From a checkpoint of a small mixture-of-experts model trained on Wikipedia: 2 picks a token.
Below are experts of layer 3 (counted from 0) of a mixture-of-experts language model. Rows are named router (the router's row for the expert), gate (a neuron's input weights, with its number), up (a neuron's input weights, with its number), down (a neuron's output weights, with its number) and show model dimensions 0-95. Each number is 500 + 50 x the weight over its row's rms, rounded and kept within 0 to 999. Numbers have three digits each.
Before each expert's rows: "comes before" lists some tokens at least twice as common just after its tokens as in all text; "comes after" lists some tokens at least twice as common just before its tokens as in all text. This comes from a sample of Wikipedia text that the model never trained on. Tokens count by the router's weight.

# expert 30
comes before: ":", " by", "N", " \"", " name", " /"
comes after: "-", "|", "ed", " Born", " •", " Country"
router:563486437530511548489494493530469514480424481430510527432438574513526566471466503440562479570491472513495436529473518531431482463462501408510552456516457415425511541557528562453403583400448381492528451441511538530553469458487483514424452516455499515495507561518453499450491426479484649527
gate0:551541464524529515593523478515497429495519579486470522476500570570526496525520441512467492438577503467485527594590554492490439514448411526444603489546401447423446622544495551490407558555506520476500462366462499524536418490494464422528460497437566513463438403419508473518519542486502516528
up0:504516428516468566614483443483522435477564467520581519520451554461493494611492501538583458489485483505531514493513557467532505444421502577482570479463507456429487548517506471436581512467529494567504525460528555548430431446385493542470528443499518475546523493568397535533501454505542502456
down0:432519519598446488415429514493607543546418514461423523472442441482498357527504467516490419531414486531535548510491549575475590406469526517476539503470579488437490567489448528528581454596573497536442486447566440549529478486431600612549511506551539503513400513563555482471520496491466560460
gate1:502512494488510525522506475490530487558451482467568563405488453566534577477529532513521496576572466412464503545400503551486557520506529484555582537539532451443514484516477469513468469388539540500547549429514515433540452477562538530494489538525550521446408459538514443443444499452509595543
up1:472457532474493475458476454521544515495520449551494560478480587540594552507545566446520564525483383509524584606517566520598451478455482634483509515509419495433550457508448353539500589467482528461545473474530555533482472442472434435465506573502440546585460457453491524516433508419488507573
down1:625497541531564497549512508485509486548516437526469468500569476467539512528400431460502552457502443502495531476584465554471497487595534497412428572503488522501480559470539592472498520500483497470568502496455579499652484552489579520515485530484565527488530501485508503534476463509473475590
gate2:489466471565515556491482415451456457420513395512520507479418505543491556600495553512426489469484461450424510453475547491450547567526519509462535447563520490484532545525465527567487513487498525472463419509529600487597527430502501547604512532474574500448409497547526491520548419538529475556
up2:446449464459539537524443493565534574517547551453517455567550494555508437505565492520622564523545435484493533617551529458476469506493467530579426551476524549593458469509569425578438536543535423432480464408503429532443528503500544549533552522568504553460479516504433534486589450507568464460
down2:542508481517484542347596480441524491560492460488490469570465539548531505462508412447457513465544593489546552473539433573486504418472492482565571451506448587443459491527465526542541538423564547528510425489506487479566474525449439548478404487458509430450439454487466478483475583481535514461
gate3:476484568548547483427517484516450484517538504559457538399414566598423452444414501519505414516498604423455521539520473449516526495453498530544577480589516483524523500588464457449492513520570453516478456499564559422520626522508518514516494521489438459500459527462557477469459497429518546583
up3:535557519399571551423489458507542496595503395478455398534534480571461510426472476467579387562532516511497536481530503433398571376550478517496461523445473551437470556458425478558542537501561512488499460516497489530558456400405490529456520608436509491497475546494448524524515471425512469539
down3:515526515542596501544421462503486530454453483554450527410623497450600560551490491446467560546496525540374431526487516562580571558533535480481483508485543483540500523497450513463570461476521587559444468461582529546514498527429575444546464525454478492496540503519590474439481429545500470521

# expert 29
comes before: "-", "|", "The", " -", " •", " Born"
comes after: "\n", " |", "|", "-", ")", "="
router:463440489407504393383569450457501542513498453476497483488442473536439487471551456566555565545461567444518485535516593534483564498536515473549490524525538521427656508538490409495526497598607467441418560563506458395530536513426588455514476511477529605508508483444499455557575528503550436508
gate0:521493469585477423497588492568550472492362514447427463431525460521436482525584590494409508526442512528501471475539572472456504592554522442578513493462539551468467472544473472560443547460593426525533535497434476539500506600471534429576447568512525512411469435458456481453448463504510486495
up0:399511458422580554424575534539484489444521436465457587554549461497600555440439517608522393549561494556476545482517477481542545444553475406514410461469493413538498523538536453493433483635493478475543436496528480534547431462559541483518453423468461448532537490535581492465485527483493466526
down0:571566455459405477501489470531498406539561530490503467493565531520598631394459519513439524523522549563491538516556399534543481498479438522406624519526430564477468442518507448492615491349626519429416542484497435504565409516443496475507539509498551604551503505501438534520506542470488479548
gate1:472452551531541499419617527463556465571488550531507511473439466541434479414471498472483502439557507448544561549486524538560449568473571477619507521474497535533494610452480546626531518508495502469446523465526476537599417452500519529521514522503530532448448524528429533459552493381515497466
up1:578585490462463499558441466535425463477543422436425555486450508490544615563571486501422503564483463468533433487496519464462478504505438571523558546523470427540539568548491478511474595511461541503436459534445404512501511564505487527539535597488459479469519461343476476629448452511535489476
down1:560485664504471561412525539456441489446530577498533476496497521480515517514468519539567422442577486517518436483438430495517526476441512521502422401444459488434511528422504409443420485572503583487466536497442542541502489542447450486559454459503509488513537509628466483465600514502514491554
gate2:523564473486497596428474344381508519529494531506603462524552396554485490425552453502520515448553450501468564431520425526462522484510458560544482373519509540469448510528456447600443436484487438446518536600442509519604516545466522493650470523484542512539422585445533524460474508592537547564
up2:487526548516472557596455580561531523547534544457468526486442484476468456516471480523531526523455536559552523469484436433512431458372551493357467681462541559572443516536487544492513546497500490541539478510501457424423580471508566411472426526445511422604555459506473495581577465460528406513
down2:425548466481477483410558459522496533534309466460472492450464513467520480607489549354455498544462391508498521535434506472505479448455494491428538481481459475536589483535401459541448455481444433524555489609426480539454579503503553465498517547451490512473498507551574514468593542482502488509
gate3:453477528509563457444456615564529468468502503466514495448423498395435445521492503534535530513490529460432472562525508540501494520523506438542506525561419444503599451490417455475516594521489414537450473517495482455583463461472464504522379608558532486521519464450484527471521447525463533503
up3:491442700475438505485479581484425475466422429493534488522460466496520539513415461546479512530511444493588481563477506536559429437510525547492532421475481488506391440566486568404457464490539522407403486502538525561501585466452536552462551650552498488452458450601488490501507489544520550486
down3:454577432524472511523525441487558516502481541585487507463475565441509592536522465546481471471465557546511472522505488479486551492546429493422590632549448508509516549477615584494547589587471516586569528422447466500507476486567545498478419445356510586519459524508501523436545502469547440491

# expert 4
comes before: "s", " of", ".", " in", " and", " was"
comes after: " the", " of", " The", " and", " a", " his"
router:412468474546464458509494511548565490465465414485553468552496515488552434591489486630483568467568586488529516531541466484490463442515465488429535491465523624586533550422545529532469479484484546506496450529554650482460483415510372492564484491515505481516471472490417425493458513463475467422
gate0:441501444553489518535511573489531503535482476584531472572486480497525437562553573532466459461490580528394511546483542538553404449505530449498553488548543543440582520489501550455410447403431428513466485521468475511486557495534536428516382535456495421426418428531630592452413554448376572483
up0:508502536564430502496512545474468469474464508495486406502468549474535489548460535533538508523575594507546537569497545600503581552548449518525470574547479516512450562467473460487487581424428492413517440421528517521420418451517410459400484624469545500533527484507507475479483456459482496464
down0:424451453444505434558485563442494481509571404438495496488450416557468528549540499552539501504539448525442426487611546472454510508455541588552508441605528522505528498522469592488479459584521447540488465560563503552412555538534492424540430490473500485508559555505454502540442526464521472525
gate1:476454505495480456521531566523571505453434458475487480465452478475432527494529547515413468457469581567451497572538470492468533455597490515544553561518528474573448478431597549553493518450480372589473481493573543479561472416489422500461551495589451563494476415520559534506561551534506417443
up1:521547461535529482504509460554514517504581466509533537463545476574549485439436521543520514508498471509488559554523512410503530473461578497502532563541397471450513514532419474503535603442501539542499473457522491501493518515567545488508498504468495460445415545464538549452514457596534448474
down1:496513548384529455473519614471517482479442456491468465489513405570408533497449465574493549348526445410468574570499555522606501432558503477575471513479521451548572479456502462544473481510510442469461564551478482511441522556503416429501477451480532457530474469483509446511380493530539487497
gate2:557469470542460412535440455561526527498446500466520522486519505524407548600516548534534565511518559577537459490429431513431512526485499548497603494540520470518525489426541523521470432488470516480522461465468529481526440421548484468592476540431513555452543501473483490441513481571382503418
up2:480448381466454435454409487526628444478467510565618563493470469536495563538489461476498481538551514523512489460496470487436492493523505581461598472373471482507445574439460533526407484467527537586525492484508507490435497526451415442506486572492525518429594485441464479483512451517492489513
down2:491535483583506476477501494675392618524458580510511485442546528386450512460367474438479554569450464477423442491438510476524583533513564494533545471433463492474511461434495418390504506521553459437441478565566486492529526480539446397439425506439548469546447456544440581475538577413447476497
gate3:620516511497550511493502520510421439459453582469594432493465645397512568467516525505464506465522491449471583414553545468580393569459521492489500468508516542524523523484439442564499451504450515535544440356489594433463467510472461574469523460410491531495438542505539456446618487462464505461
up3:394515523454479525453533552491435461608633518485536518484457502586517470510505419583448452538459537502479510564453485475476487407495500511530495466477467585549459481534455575470619498496519561510494463546429508522521595519516550506489418521642489482518493559521533457530476635478544465465
down3:482529438556510565473601539530468405475527512532440452557460589500480497553522539512519486439536595510430513522462482530574521587468554520546430542494577449465477520542494500453496459498518534493512538574457458468425500488430513477481521487533485524479522467576471422500471450504453464580

# expert 22
comes before: "  ", "\n", " 0", " 1", " 2", " 3"
comes after: "\n", "  ", ")", " 0", "%", " —"
router:424491489520536574457511519501530514510497465514535406453532514462493529493472483482525481581536454502549549526440559451572513550463516483570482443481482400545395380424454465464481506435529554556487461521469476541462493523427505587571520506581544482523512546498553563425500524440481539424
gate0:471392438452561523521599522399529440500527572492519483494484465533506455540414517531477550576579558446395544580520530460513454450531619531495473604475541429539506575421525493469543519383517506511523513409531501508474486536466508432522532500573463523493415451566530518539550433497430366528
up0:492432493492455588526522519450438543455519520504480518469548522494469535557499494545475510451546463522410563484521539464568482472562535547412514504504564478536509463503542493507531483548564513503572509366494501492434421505504444508421439420515457409476567520458548550484575476477503450511
down0:512496505466451476486486403464355566490467481488547591579535514516479487559575547449493456458379420585482561541590526501493530464544433511502560457436499533488500516599450524452496508556486478549554403536470527364485477478497462513449577483467567539453493516412417485532591568522565500541
gate1:432453496542505462538512552450481446463492502509514553510531501477506615495531417414509536482519461456512434455497522515575486513452510492632485451525463528324380500495512429489520544504516425549528480505508509477494523483521584502524577559461532533518530432578521416518541506474505626479
up1:511539535511554468484452451422483555442516427526495407533517531495534498483509438516496459538491496552374657443550554522576497398489473512446467585466505437465536526402477569551513472480575541505493363489440529496478514516561491494525459451457466449558524449486586459489613541574469451457
down1:537573536423474469518529491545522530539561503443429488536543454537460458488455532491454445475535441522435494463437531483460510540560404439539472490512501494494532559465523517491430467491425516500571564470433433509510410515467571561462516444531594494494534592533471518491481493523547494572
gate2:531480483474450441446485508539440522582515418456524578477503492480450443458458627423522439350565521562595477433520441449539448417489501430391604435515473482514481432486488416490511451473523534518528489620519570561470500503441414493560475525516422452491432500553492527526542529482422524440
up2:542550448457444482450462524544442524513560457398483565463596478519467476447494524478479461400503442491502511494639459467517421476518434464450572540488480482515529477514460468501542398447515422511601488491468458508456464531477420584470558524496528486514442519556537523423524536438497492566
down2:500505456472494523481572525505475544525471480528540512497504538507572543572465534410537478469528551434504499456477493451522482457445488454529447438497556447495504453447477529465456513547420574508488382504549513539520524511532506408603547540524504580561519451456472473453435519464444575567
gate3:528520554503506505439480517463466502555415588547565445505545528497520476414548658466460493459555435522624425472457558554461465599488486474549521645407435402473510444562517426513534504433487491479415483518429504455461528497504521553629484477493457550469429533465549513379531507467456436522
up3:420470492421499480493455459490531489469463499514441501482542448484475554478489446398483467548445528535491472591453524505580439486552423441425536493604512554506506518441483511489472535527418542448549485404598511428510500472524505472409413509535390497455546499567542469464487517477481538539
down3:425422507397434523498501489434569445425530585617504521463504451505517565421485508408498504557481487521581493500431571548471483469588376393501466537498531491554498436514482470467434596592459506449489484534578465456555458546524477600531404501519452535436513416488636551470540580547520512495

# expert 41
comes before: "=", "\n\n", "The", "\n", "In", "On"
comes after: "=", ".", "\n\n", " =", " also", "History"
router:533484560511529483603508537549491555511475599483530530565547493503564483515509468422461454445502468496523467471514456438506404554490472462463501508553546482603452485524507557532495523525485475492526520552473570549489520517519510507456523493540433483461562533429399519568471503437527600569
gate0:462580545575473497423471486449464460495479523523472443546649511542362580487414546563453471382555494515414476583559550557397504458522521503511601522476459603599564584525509543500533533623497485562458412522474560578451431498547513540497531503561460614527480493496427569527540576547598578484
up0:550480434497553653466518539483561460530546532461451589537495503485446468479434492556509524597515498432508496503575482414550564441491459464463473442442527453436475516479572477515392450494513570586516448533483461472565454356543497527621540474445489482532568473424530458430470515463557399475
down0:468582476557528549602536491473479430600522552482583488528538497509395510530485601478494514566456501506496556432540513569517546568509543549644474509462528451536558498472425419537509509476439484525471527466572528559499583511552522524490476452502481590569437501526567587508445599494435485532
gate1:571489516559428521564409515471496448505565536568520478577538472571533548590584486381573445485405553523416532516462500439601535596485525596487524569580473425465529520543497525454497518483534497478515498458488438549458476538535563513532528537493500543486463447378560489511589524484422475483
up1:609501587531406412470470411465522537546500539497495495601573493403564502611574563493529481469471595489450563547491447436479482520466457533456518580559488410488479524463500565456347515461581465507479428468548488520430476503525615483583546539540504426412553438510524512463529442593551401396
down1:460556490517435494523491490605517521530587513426433520467564550541527609487476481480480577537505488615505500430523454459515583527442519563447496463511491534521577533546529562535487514502548516606546452478490569526595564511477478590447580517528426611501453504385509533546549529564502626569
gate2:511476521537482528506503525584462516457449488536537520481528526442523518534396496519478526442527570453504569502529529421518494529476460542484497495603562472543479493426422452488506462479575511538575478487493512501467574469489484548519487519471508495487618505472512440540469531445420495458
up2:566481473436507534487537527567457499495493591503527465526430554618535532504475457431378513483503497486438461484431486444432534537442558498566576500462502546481489569557444523542569539401595509578533403517462509484462538460472596464543489433550493482465474572592484480386453468488521470537
down2:584533510555480470450521543578398370576510457520567491434485536391492507444553443503523519563501461499535475516394514493609474514554425495394421573499629505525429473471467497518488555500482478465544474474499457471457478508399506474498457565516535490570441459483567521496539513490453481526
gate3:511511569462518507535478533573493565546515417395468508436564576497472543392417499549508538393475474423446564461573521551477477559507572492479546444548480554607540546473477502529557589487490457542558454370473527570486475574418594518422416397572508431537416481474475489508563541483458456523
up3:483552430492412474455491510409487436443490547578482529463525531515445468447442511477388445514471458425415518504459496530436519451437591626513437496482454485523578488579499533353540523481509522398447492402490516481581535476486508573473468483551459523533481472535491505499508509421476540607
down3:515599545477473416453503437443498531513477340433566485557475471482560468561495527526602525543547487463601574440540470568446489569473487492475501503484493521407553500481447485492562511519459503557532472560509578457550448556518471445537439535490502421594439429547478545528501568596480523485

# expert 24
comes before: " |", ".", "–", ",", "%", "0"
comes after: " |", ".", "–", ":", ",", " ("
router:464453476472547505570555478513487532535488481438461413536462414529417520519398488472557431492510448534551493504530413523487512552525526568455437533450560510441437444537486515499454517575472545507506467481460520483543482475490456392532457501557520445513550468473522505422526462489546502540
gate0:448477528436457526573479464441509407442410566562578501503484458470465489549513490555615503515426543475497540572427563512458502518422516479489609521520483540428498537470497441516448518384469502508496504470552454591538553563551445437462551452502414365461481404474591481472513526464501528458
up0:437457552502503518521528424479560408499524611498470532532448607515526533507522548554537486492474492546426484501496513411653545532527447507508541507521581517488581502454563496470536546471479517478428502524493380570575487543424586479489501479516548490471489407371458467466453523489598472494
down0:455508510449436482426530514496526581541483455545574504597566464488541523422490520468484487522519493495454496487503451457545480537450568447568453505513479348562427538506521513618496504558448481499578510485542497520478512569485650568519519503506534584507468462486569428373525501516459529497
gate1:518442533543473553466508438423547526513501562536555459545463403515524569536508525557541542481540459492584399539470538576422590591450485498421500534376471497468355476637496447643555464500501482595577530404454493515580446479457570536554425463444472500503582395393572431425525466496502531425
up1:575506472486494526519476462546546438461470552495492431545518575565498386476570438611462493505527549506478490488516576506569508443504531505492505487554494438537514571428590491440495621499476532399604542536481532500421541569531557459451522463516553498519457522556570460529465442461529536554
down1:519553397493511506490452448606486483509497455489541446516482421460479506412537392479511524531453593476479428569536625509445504495424458544576529521577484478462504573456512514475478392448493494483471542558518462465451477591425404464463471418460488500509454469440577523446563523444497523501
gate2:450460448497624492526509467407478495525579503485496450540561575485433492599541530491465428505525478514522545534511460493546462555602521525556530481420438510461493481413502398519444498522539584485579450534525622520530495459627487483508601391475550502437552469488515536494444519447428540371
up2:528547549436365466508545503510443493543509496569435482443527514546485499501505502533524566488539521531470607503485459426544456471468532506513431563533527524511403458601544476507486535474473475537391483463487533440453487544394492495477450548524508487517430522545512443443537523546527346477
down2:531497488476454549598510541477461467501522547496519461433485549587540532585500563556553522538502576589410682488566402441547530510594470488476510533521402416574418487551504546621522482499499458490425464463483581428489526459475438541446530536537494452466503469449497437491553592498453487500
gate3:496551491553459511594508520529510493482506525532464475462358424593455494491479489498471529535541587444441511590501552495449535504534499412522504403470520557546525499498598449585569495386487502493536449567496451524537560501510516445552436436451426528488519496513565556565460493527608456458
up3:442494538418485598579479522630525489420483478527427532499390482503571485496539544526507541526475485424527449486427483462589425495503520467551564558535443523565449517539494485480413434506492559561532396532477555533479582492450485485468506486588463428455522433575468523573473579580508557537
down3:589479467424494526495487518430571479521490483579504472544578445416475484514545500508536447399470543497410537415546501476605495526451480551568559532573485495406576506509459449625557474475565538532445468363455537451568506537437490602533557559535489500477546464484488567568484482526437467643

# expert 45
comes before: ",", ")", "–", " –", " 2025", " he"
comes after: " in", " In", "In", ",", " 18", "19"
router:544498508537473518567538427503512464439540548457534578514558549505446476504474520501486460559479515468453590450530443441506494456493449463477578502521489467349556455487451483559636433505619518443573544525461419492374457549550538503421479417474561508550555535491575593626500555499528527504
gate0:537470459503495566495458447524576499474582618417435526554481471527473526512565450461486421437432495542394499521506447551521466437489484494521481537554454427424545568474527449516520497556562471394612442446554474503374474579512525449398515498505476537551409482483601492519508513465448576484
up0:516455455481511494459549495462582377494571473470458523582522569512521539516562587485575484470501535514557487465550426496530477513470430470590541547496395352405574527477480413439539592502663524449578549469473535515531490461509526409454565511536543559636460482565668512500520457494543535443
down0:510515488520516589574512438390510520534368477471562399529530486447505559531559543493532497602539509463480480549481505495525502460516455511467479429450488501498457479480510475533445532505548475437454508469559394528461570462579472626523484405499533386531523443525432531511543461598511565527
gate1:572404462508525577482520497492483411478444471511550539445512491414553399483462472518504434493578502437472548446519462431557488442504608551447517574501406499441540449422510582463508535458484479438423526415564481515500387499455440434430505434511495498482475508545482592499463494464462465487
up1:550469490492595436442601602505530500526443543512485543528434485490403496492514512460513505364477530569433524583551583503510369509446465431479488483441513491572395495456576485514489476486428515570456483528472525514510501630518518471640423514640407566520585531496513471530526505452465475471
down1:518456539607491478477448420559535499529491487507496579468492537531624634436527438556515558464536443464521452478467486362543551502486526504511552539455519490523420467509546484519480563530554486481511493589499526477561525518534559571443482529553405529577415440421430497447485477456495458632
gate2:612478471541522492525510477558511597402373454456562421475460456477548534483540532564463474446482504420493530488554474538479443461452513502563569492481604569459481518556461521555436475532461486608485390522481485466519410511479524518494580529514569466487427552475494472441514526453501501475
up2:471510593464527438464495537417578511488501528476536525422542464490510377471480523496508488437549491554535378460466535430500480497517508404477503405493447413564555543516493635467456430424546482466508458526544528549561526474479460458466483540494393537528505457599458503464545429541493478524
down2:586566427510515498494493508413525491466459465468461468589550461491478470458440504466578483447564524481430451527438574550448519461538494477574498395501407576535470385512577534538461509544535480628538560409477439454493445564454561525553480559519540537452569471516513571506421388512399505541
gate3:500605517476405556537502509443467441512590457520542413455614472546469443561448467503438479440458423410480543515451464446541522423461551511502512442505506513491446463534442414531517536474460491490534518479470504448451471541556416487450513444491533493516400524502471490521512448478545613540
up3:554548478583443551479507512596551546456478551448510534435533540558497441573444486452463485436488513563505561535435558452633477462527574491446547441463417465518499440560572527486468570510494439515543480363450446505502498521519592476495470521474498503497603538594433450564564576492488554541
down3:522435507527447558520344446479487473501454393513528462514437463427501548500539453572543439551551504504489566460498598451566478518452540516510552508447482516451414493566580567546433597513524522510478399475551569362496510369439446413415525526554483484514502549514477523446539579548453493475

# expert 19
comes before: " |", "-", "|", ";", "–", "%"
comes after: " |", "|", "-", ";", ":", "–"
router:633441569539525411451483440483463496499539492569538498438453521559529509536450534433475493561488442551542532441494433511380483522477498516569465486516512576458510438432492491496554516503522589531509596572455458522451510457457482370588505504477605436525489477517537463405457478548599473482
gate0:561449473496484457479465537552466500581424418500572538456503453585441606490505521354513526491483473430421514461527428503510544497457551526657472475525458466521524530483465571453495527530429522468552517548537483548562483551576600529591562475527580555442495537509460501485440493459550457461
up0:501446520482560499530534446540548473486495529505543421498496514512530516499445455496544467539471532560444609520440477474530543465489593563415498555539572526371512490469564411421486571595477490517527475414435545608555487491445542532467438525588466498448454508553500476540494478510491527477
down0:461519469521504527583504482454564514492428494523505576576470587456541453416425490574560490494572473500535427527482461517517497491534520544477384456530488430564420523494523422352515463534552551510485464434466599538475496558480497446507455514478641503522545602516475542481539462478525556418
gate1:488588454505493547504443471445460456536462475558470457574598502465534603563435583490492489442448457529458458458470481528531441458466509525470439492500509483465502481467461428525496426473492522514441621453466508516487456538605490463497501504524524522552478549450457437459450577451493466435
up1:542554492523508485446464500538450507362477462536426506435551489452497525483442441502518542553459465552584495462472480575493542449463540543479563539408525497441489417450514496549536513470475513457526581487440520597471506499486431484521564558622525443582534493489424546549453425435531348602
down1:511539545523557445488494420582456542493402513462562475432459505503422495509542465486542400449518470484471500488510506475572471492477555494462507539409522432483490431580529598530500506512520614463604434559407441526433446503543536523481514533423633461542589487513504433553520452480515527578
gate2:558531471441484480489464474528503528425533487590568534435521465577535488421541532423517432510487517487526504512409543541457421573465440526490444607455502528504572463398508499496471503460570478551481550420429527461432518424514469484517518520575567478451460482472536427459509472618407604515
up2:489491452528453447456572555617479474571516550524488452449382482469559628509509427506538529507483551558478487470453492577426525474440565439425524449585498513492447551477432493565529578515422425511494471499588471517521546452484540477480451548371506463456541496545520408543513520437502517474
down2:497514499498585503470462452490367468460527485464554556548550508589536470512503536532577468474491463479539573491530497472498498507554512462556492430613516505435500423515510514451528605475500490529458502580568505489445483508509483439489538455486498523475528607525467503602432390536463506413
gate3:512424400491553505525536518419524396564525509451468493559535423584421513525450521545530505475488452515545488388439423438536559579539504475504506536564435459486462505411457561509398478529494496565462477477503541438434508549457425510447554436490607526465382418533542395459478424376467494476
up3:513514354521562517403498421435461574521376469534459424452541417505505492447536507430523455530437494570522496394589467570537506401499489504494522558407565507540582507418479469459503583522501499545421464530541545590552423470485534582464582544488535504490436429473528413467431511504551453556
down3:465475506474383494574524447601489585559485521418496589492506549542521540524544635504559458488511524476515531573488435550459564607467522566471507539358482434516409518385450588551512502478514483478519468497510514510455517580476412363551518525517427589498470564474487399443509435406506483475

# expert 44
comes before: "|", "r", "z", "l", " /", "k"
comes after: " |", "|", "D", " R", " D", "R"
router:449475514463544432470473536479586472532504497501337631433472497481553498540451525456453595538508475560517423442452483420461514477499521459529418554515566467468496460528518517524463598464526507564536584552483478528570512467569455430534488459530512556535490569477473451441434502561435544443
gate0:517552441510492474451456531505456426379496483469544462447473491464514547510440499416527527498517521482595547512563485510468484444482427518527532522566518540461394432576572477538519515463461534536556505608446532500467477516488525457489417607480453520455579408418493337502521550446501514467
up0:458489499515497408424437560430518499466557622486543434564457464483511466406461457459453533477619586551510510540492486500509554470572520570587500476545542560506480519551537517529521561452538483550494524447397438595485558544555502496500467439497521563503540520454504451462520414521551514489
down0:503480542509557506453526470530484555609456617507534517534483444433479566430521495439639531441472507420473540543451570432553594572488451464507437443518516444531586488536458404488517553453599516467546547474551451429555441514553536558494543525430512477396492419525443511427445501436586529497
gate1:486525497523530455475449449500447561532494546536463481455575519570481415542522480533526482356501541535512513521456448501474411461562481393526549616520461463574544400505532481520503444387536459611514547494462554486450518450430461541488515476515477528611435525448476491499409438547559529517
up1:354597444517470545554516458510536490466468549452415477536507463583553485540577462477452508554497469493466476386488469413562637489603447489538505470454496476433457453547573506485455454651486427459534572411497486536530546467439379556468560548539467555535463557587526443489523542463542488572
down1:484411494501519464373491460461445427484530507553510569575527546444545542480468479414466464527506502494529456492440573496545467499497430620456458466562508491559455558535463534679530509657565528458577436514461522468448562497529493551509509544399515518506385574445523489528554510497589553507
gate2:418479458439582569512522497463517606475564507495475507462388462450495517514422475468449574504508523480653540512429510434480484542490475489522592531491440504491496481495553563557456453513429431562543578585469567352518480476454530451472576429466490479541431470529468447498472480476464504524
up2:451546429447575498534482525477500555437516483512511544479560520430474420468534431439520457531514505470480495472428514466509408504460545577566532500476506430439472488476496390533504471485536494483459474543433599446551455543458549510462541518405457540488522525462459454528493501515492532562
down2:550430548562539481469558552550549495562435501575486479417538423425571525433460462580529451534486416500495572459460473466478543538434580398483526586495437526456415561499462581581532577522445460479458404414487497496514492460579442445505436479513587517495472495487412476507531457515435501432
gate3:433447484500431434511517451516600378519580548551530566512538604427444555559449607521569530568543523471511496482520567489570493499543493537496554516590482500477429521490490529549532499493551496486498525413531521433527381460480557440573531512509468499570487532532446476528551396577574530542
up3:434370471503490492574384472503425532553569550424476443511497552466428521450515534471502492481463478600475449433501459600536547488484606569583459437443478486529507471549596536493445429485468469524516509494467514554526404517516423394494496513510570401468507456556502627570468478569559473620
down3:482570495501575510530503495532531461522623444490512531544465491569502552482531536511604591495391518526457512497443461427399500434489422461498465549512507505467551545467513552485562467536514470573492582594410458623469458417504494476479522487381466470483466518510501540501485569529451500467